Below are experts of layer 2 (counted from 0) of a mixture-of-experts language model. Rows are named router (the router's row for the expert), gate (a neuron's input weights, with its number), up (a neuron's input weights, with its number), down (a neuron's output weights, with its number) and show model dimensions 0-191. Each number is 500 + 50 x the weight over its row's rms, rounded and kept within 0 to 999. Numbers have three digits each.
After each expert's rows: "comes before" lists some tokens at least twice as common just after its tokens as in all text; "gets" lists some tokens that make up at least twice as much of what it gets as of all text. This comes from a sample of Wikipedia text that the model never trained on. Tokens count by the router's weight.

# expert 4
router:460589484480506542557507557560511467511489424586516469421576499446446462410514475520509509516527481523567453342541492488556605451494401519496478548454582536532534523425459533559493473552528471502457595563474561521488530526494479483504505574487557434410514457401451458448457532431507476539525465544529497567438541496579581451526523430569488492496500504476545473527531484494546511512399489502461459508440491614486419545459521474550536512536554465544517509608564500466440533473559501524575447476508412537444517596482562423477551593541518633495487500461423534505521427386543488625
gate0:464516460482544485496482510431427517447420508465511547462503503544499567503426528527442467517526460502493427398515497446571522436497544546550542456553512583458429512493381487467382540502465585418498450525533555506436539530515441471489511585453568449469495473473439606568506583451559556540464522446487560452537438452537509529521490473487519385498498531496497505427437593595515450576581486524550542506436461524434426451539538558497417521572495560543509580623534437520427495571512502475566460392563408501455505586507444507460479519538512523553591515408484578572499499445565508533
up0:473577584421470452427584512538494509438474425386420461525488477460547437465496543446428499510491558498485583503505484475575575556579487519465563599446539583540582600502416407468532557541460448466506505609453549411414407572516504426538468443441478448487511446396502566499440431553521527380516465484480515530550591492520526450466537554564577487536471496456513494498472488503437475473539461558579469557542491581514476597488511484545496504579512460538565491521463522447465590635517476446569484515473495496580457504452580477483453521484468477472456460501467488444516464516500506423
down0:511499457569438495518459507516539453576592502558546517443463495608558459523509402408527553524519488507541551471466563511493509473472508418483412453457495389536488485493557505492474468546522545445496469495610497575566542488493510506489472518529538528463511524569517442487549467481442521519484474672465563517483480550456477514457405444494445636543556469475513471521528495561514501399474446511542550478558523529554597564467628494524524415455550477522492376483465596476478400359441514539382535508466526466535541425552431583482580478428454447508500472532501461566531466481491483482
comes before: " the", " and", " which", " a", " but", " he"
gets: ",", " of", " and", "s", "al", "ing"

# expert 31
router:489581446506431537344477544497567530586520490597484544528482494465443429401453461489375534539494539503502527530454505565401462456479528524545523491606553487502533527480455584536548548390506485505466508443500559559463471494474552505569430441509465422456482476463510565557523419453477462458488514465571507515435461529559501464546538464486517557426505496578451479423538463492472609489515538458465460455517475541575558511527558482538547463512465455567546558463577527421561427461450425551533552587523473504464516485531430511461566434616468496476513487455587443474514474618357498498
gate0:533546537546564513487476522512539518515513529501494550432513495468465485454517563447442575484508501534540522508524511530576538482580462569521469560352384509517610519540572475430468533493556453439428460357592484511617486437450511488475576481535466478517446480471511471425543544451459545540544466514463580545536493473573446402468500510501555509366497495507500597506429481450499483433487555483603517536478550475505435436492578498439498379492473469489549435580531483473618527513431472528437580469499467513542468434403534559492469541430461604426528509477595475454509546478526537530
up0:544552563503503529441410623458523554586416486531436514479399467434444550475523508459522486451532519476437506555558452448455563577540502554530532401480554450498583402528579491494550538543538430503526507472545460616531555571395472543484593457478428599439468560395501609512476598519478493605532527498582491477511469451547445531422528594490522496490437483571502474518529473530522511451485476484363536477553454454512508525438473522494576505427569505476586502502437514461484539506487465586539498403529535504552482554495425588444429493535505523446502520460555519439490522487488464476
down0:543563562498531551413412581496398491579454483580591480487513530427566531540491531438442478497557561466499441481557576573489509470484447560508523444442530469435588416541561503520521498532543476532546502530567393539569450557469476638451492465476386562451526524412443585453500571500479355608451566493534518370439529474532415563383530548496466499554510528576552459558485523538491559508505449517444513462518512430488492497475490491496496481488430448486540505522438449482476524521487485528500530432550508453540424641497447482519433437547488508477515454511520526517494510533453470547
comes before: "0", "9", " |", "8", "5", "6"
gets: "2", "1", "0", "3", "4", "5"

# expert 20
router:466604421549468534431438520369511472527505484551490501496388483523468403559490414471489439566491536484522441498462534622473578449438483555527514535549507510478559571498473564585521591381512436531446525464474467477520483534545555498548406445486428467429498414526520513533513392496460520492537537420612513552415407480552518499501564543463436526451474521558513485494511466525470594568523520481504526537506514347534544519601506488576413480505445487509488439503513486458518470480484445500542598462533597375498506441494400552556518457561469478504495465473474494517472524514425497461
gate0:631514508425543459496376525364547496547482425619530414444499520505517508494437463498555592465477505491552489437592496424501557500490516567526565558491517516465373463558454554428579395594505561504432431497431581449456572492505473553542487466529479563474488463528443369406517509497494382453501478516540495494481491525485420463518446551578493428476390533529552499533533529501524442451510549506497533530519475492482476557518479528572504457498408496526471427510501543560491536457522519530511446499489551505490581467493522470446515600464378576456426510441484541525515515447497576511
up0:461516537557459485389500529461525477488468470577516454524463555436467512456434536387528465507467548488427495399467560482503637512473431485447535448506531454531517555470475491472447536583452468372568421493483501670468508488397428496444486532574444478480444468472533469493435565542552529455436535571457463548527459495508486502484480460495407561516512466482618568448513545421549522533470512500549510488576504587473469485422547483471563479528468447490484506466526552488439567525513419511463484444538402450506479449490591465479434575425537528500509356521515523494584592495490493598
down0:551488472501540512551488447510491472420529576452513381465591539523467475592479519518416477495530494542506411555464510508568548420467525531488542458501577504545477431500491629442575458413503607406457406552609510547613592602465464529552481463588548487501472421521442479497479547465626490508531450465496419486529438508421569505555516440454461541436520511438527519588523472486465491518447546505442540479498456500491563472514477437452569500465555342451506532425505486483505508531506518535463439511481463529543552480476356473497459492461517529518466450479576603480543465506534486471
comes before: "8", "7", "9", "0", " |", "6"
gets: "9", "8", "7", "0", "6", "5"

# expert 24
router:510495568398492512573603499616575490444501526518474399533471433434538523497581471514546488516543572538509544500461571446433459490438569390493447432464549473443447489499536513497491427600451487488564526596546581524568387477542578547559486533567545523467463434486413563541510507526465516531466493524429543475552443471538486491478537519534508573467569471487568489470474606531524520436461538423478502513601570523513518521478554531425425536535588552505521441573501546432449486523542439555386385486477560498569503532568570423521564433498517555526534418495533444479514544522491523511
gate0:399491513437537490526511461449637506471428526532523487488483561452556515515616548482443517446582481517529515524494463438445496531439525573449580592408574549500545557550530492443418475534558508548525569579652494501470490508471489514504561555530495567445490563493410537492554554527563488447634522551505424477612538568564514477485428601479564557470524557422479523547486443437466503422537453422482511510520528496501412462493449486409530415491516420472536469536556530487455499540553472486426520534509541560563510532559547512562550424486547493523469453459525502469428544568458591519
up0:546536480506473539478454493541467537518516509497529437475493457513436420553520521401486552551583455549465528550518575496510574500556392451619551489550469516519568462564423491530575511465472495500452443448413552504509513515509443551488490454442539507477448445512525557582424474568528503531493452400525486494467501475568480489504528425512512520570401483572444541452494421453498579467443524504463427506540477553531615517461520446478524514554474540547554431519406494608558496465632412486561488437441548528418387530527497520497438581565504577548566470515361552520486521438614497515
down0:505486467463474493503460532555465490430447524611485461562482583503531495537508510513376484460502582510467525553500505487532386437535502506477417480526478465513500554546504503421467448545445444561518486426527498514483550568369534491490536437524491553560504494488456438551456460419568496453544515513415557423550531507421461492543477617395544462512557412431523550497507512519456477597500516444389475500475563432456484462586535438546424470448480515542487616467554434587500507527483479505520520518490590430456430499462459528554526417463584511523474523491539497419367525639445478439
comes before: " the", " a", " be", " was", " an", " not"
gets: " and", " to", " the", " was", " is", ","

# expert 7
router:503614417504466531335502568475546496567507503544408492588532527493414444482493514470450479537519539426452530568420460525407434462460555575528473475523509466506492555529424606587549498362507493509504531398445556574520476603460548553598441477518447447470464519506511529549503461480462546457494532506527541548466488518512577524489558564446504554471475482571497439433524448518464550582482579462472514404530504519558533520566530468553517426530479489528523552449506559451520447485537433533489541591531563527472531516510373553448516453552489395474446551481539414451502518590439500509
gate0:437507506460509549483536567538578391555438475437517514538494494535447457509566496551340496416451493473465415514467411490553463469479586417490435473524471490565472498486448490574528510484495584518494504475562463525451432459553555555583506513535491634472610464512544456584526475439526495576535578495564452475588483483548413473543467498428507522464471474487626551529491498493492468461445521574471484505469618495415540492592461475506491476417492557519531611539512571504627448543475403532501515484442517482544531474479430546498462516484468463541540430480488479550438557597491409504
up0:424519523525499519469491576605620502441400517400569482481561543573465468503528519593416486453479601469459488485449365423417586504405511517466395489597501531471515556626422501456558406488576552491479533412441547486506429516568465534541547416598535540467536529475470429515531492511495533511511575469472484425550457498544496495488549504524467513418489571589456560443510534434516446514512477612533496435492554464444545503471483472533474427470517409558503581558471513449527505570506512544499422467539526483524517570594439524519529505501554545488497503495511552520511560532481517555
down0:509510546484518511519560572506562542455456521384406511502454573465513444494434583523535462496474492562446456559471499464450561472447588473444402433505410475472372441482500399507463512485490494469481467457574561477453456520572515485538508496472616421420431532566406480598536384520438487611549479558461451506510460493536462500510487530496466570490525445494463507521503476451496563505505534514486546613521467576445443440570567479507519471543524468617533489454506468502360538543419499464487452458538575497481510498474518533449632422424473508498518450487459455515552544541568580530
comes before: "0", " |", "9", "8", "–", "7"
gets: "0", "1", "9", "2", "3", "5"

# expert 3
router:455512458560462487358494469383476538566459515477522568448419436481416454523504409422427455574448482545510552542441549427526436453465528502527522469509515484452626448494405449541515520542600377546482531343455534544426545485557484541493578494503476432475487505489436427532593507511498552453552525494523503512498505510506446554544493531425505372443537465500557505474595503568509489547465543566507535473516435471403474538539510520476564516519477439544588533497566557458508518505501482494416445538546554554470542452526421635485463478466503443485451555455476521488525525572525536540
gate0:525520453519481494537538493569486440437457518478478549476451462421459574488461428469489534428417543564619554564506488486553524468459463469566564447376562533556478571480482516475442531508529449469579479517492531486559440547372356547475466521521511539472489507486554541496555493485518521470519530520455428481549506533493455477488462434477497611501444561460490482526508500535555497624504488559478504548544531409515562434492510498518548495446575601539392609413583483478549500506405489529593438475499556582493475534459569524578439536481474666529478527531442480518490531422555439465
up0:491483459449523504448561502427471429566445431517513526409446535531482525478523549410428524497436461533517424402488469607432479457547529399428543511484521498504541619483463550525580516537458576425491474515581582501593539455536497460482497523453478471449432521515480392469494426441534441534446529515422476632431477483507443522522590490540531549442505442465548488495486492545508517492600550455473453464493494533444455481473494453551430553523356435438473505493435566557436533549483423536470447509537432459549604561453480478499487559405484474497500415536486493383486535528546564457
down0:535425469493511511486468453454517486558446410563553572415490488521530563419423501465459396528452539477461442515469486497489541512597382439461533613551586407583507531540445472520598487572433501555428459500591572502569531483462523519523493443466385510467531456480456393412519389454615446564525485480469464546523411529486493400489524521512487540398468486473519491424469500530459490562481485521536367533523444456458471517484511455537430559432473419448548519474518581484522488493475509519484419506492433457485565481463495462470511554482495451521472571485518478468523418540439593450
comes before: "1", "2", "3", "4", "9", "6"
gets: " ", " (", "1", "9", "–", "/"

# expert 6
router:425519477460453490493581466575493523617603420442474511468554573443454461440494463483529551551566576564454577402553501510484597434477557414515463542591586492576462499514559522533499495535469464498486559480544608527430493602486501520533460497561488455458492477443541544457463535582560516507529421491493458510485532561493471453554513491523490589442459435491534492481473504498578428443468511509510508453518610609514542540451624440512568528537574467585489481515486582469445506433510442503546458522427410465459473538560506411498437481553507466583442452402426507453508504468491531588
gate0:441513499452455491543465462520549412453533495508541490571520534471510522497505462500443507504531575496483555434477559493515535543533423567563470526642486482457592477660544543549552539489415460503498611482462479467381522536490535515512554513477444480497463514489420542558426370518500503400592412575487529514498490497578546523430427413485488533500548517421454492521562569496526442536519419427496393477488493519467597517506450524432412543501505458494503465468495532484562457526415510523531484472412601544532522523507522462469443578439508450590491444527433555381457419484559493476
up0:523500519449458501434507502569448420422458523502473479544680475479485544472455435520512507499560569595516498496493559424496547432459525585559456561553504512571494489504519574462504505601471458504598618418466429522543478518469521419540562480480567525394538456461581518462456554502436507506540494489553499443429519508522425465532524466400548512544416470534590505487495560514518450501443584439640451516564525510454577560448480416445544463571521523541415520456480524540430491512524395459487527600511517518454485498560542460420482513500522541585500458476484484432449479568581517511
down0:529529424463482490424490514499535594549522588484484548491478520385505478547510497512500418523530437559561499529545503541490537500560513557513517476469478468465549565411410472483482383499595537580477422578541506562577543550512506448534413479550529493494518510418553492573503537482523570482538547446510406426535487520465497434463619540500516476431538566540458459454503513441522510470528576591560534481432488558510502524451551439507576531548467503564482497478480439497496509432576417520480536601489406446513446546413442610486639511449515527455571543491534511563592520551420592421
comes before: " the", " a", " to", " in", " by", " his"
gets: " and", " of", " in", " for", "ed", " to"

# expert 11
router:588533497539593481385466476559459499433548563553616575506420537510534476483462454491508508548552488432569476495473491485501535534621553518532579482460561486488534500482537547508463456583594514560509557500515547546372483451505573553541561567552545588562465586491551544565512533505542553606469527503561431561487481440438422471507492506544494423554604486502564516496588446414453511457529464571447473464556524539484520458448547523452490451480513470499475437448521517472450501424518474523615575424500430485468475519561539393483534462551549548497475584569518637499536464491521513510
gate0:475394551457500475492428525548560475456575497524557521489529491415568560412484521467474480461517496530498405539418527453517506554510448524506458530451538464525493527439523421540550476432494559482515466543537449532506492583415534555550520426460458618489486511442353472382500507550508506422479498477552519493544530468494421466498554553423425471472517550462458569516484517416537510472566413491469543420461507548463540401584567493493529465408401525411551435510590459502478467430494505530400504397520481436434518461591525451421463448434569497521447454459511489456546576523561433553
up0:475467594528455491439522542570524450475538502515479484479554505420482466404383528508487460406461456475568459567566593462530433458496420506608487521492512478495440557409533516471583503543421527515523472531549517443482497573415453521478547562472537536480546458539467436524547452566447550405511521534473424466531574430508568429530516513410478461497572508549434563521471586480480517467607435462511462460425510592416536438623596474465529597428572447501564471447611494430489561444548582502508477501459544458445508453551452504487476527478494528561470480414548479518501551453538491504
down0:412508575563419564549475505483586505516558488481410490484563486478464462491456601482522473489542526539498554464546574525606479453478386461583565510432491533535436492461567479539473485596407525548454518578528492392499455540503488567538509527502594527544496505492467394479413494480425570468429540433541446521570502544519440529517593507436482490514543548468457470497554506462493498535499523441450540476496477584424494436547506509451448584551565447572492489471493553494429455473613432539452464521430613488570512583568430473473467507436504508596507522451403461531629482488529528522
comes before: " ", "---|---|---|---|", " Preced", " No", " Total", " Year"
gets: "|", " |", ":", "===", " in", " In"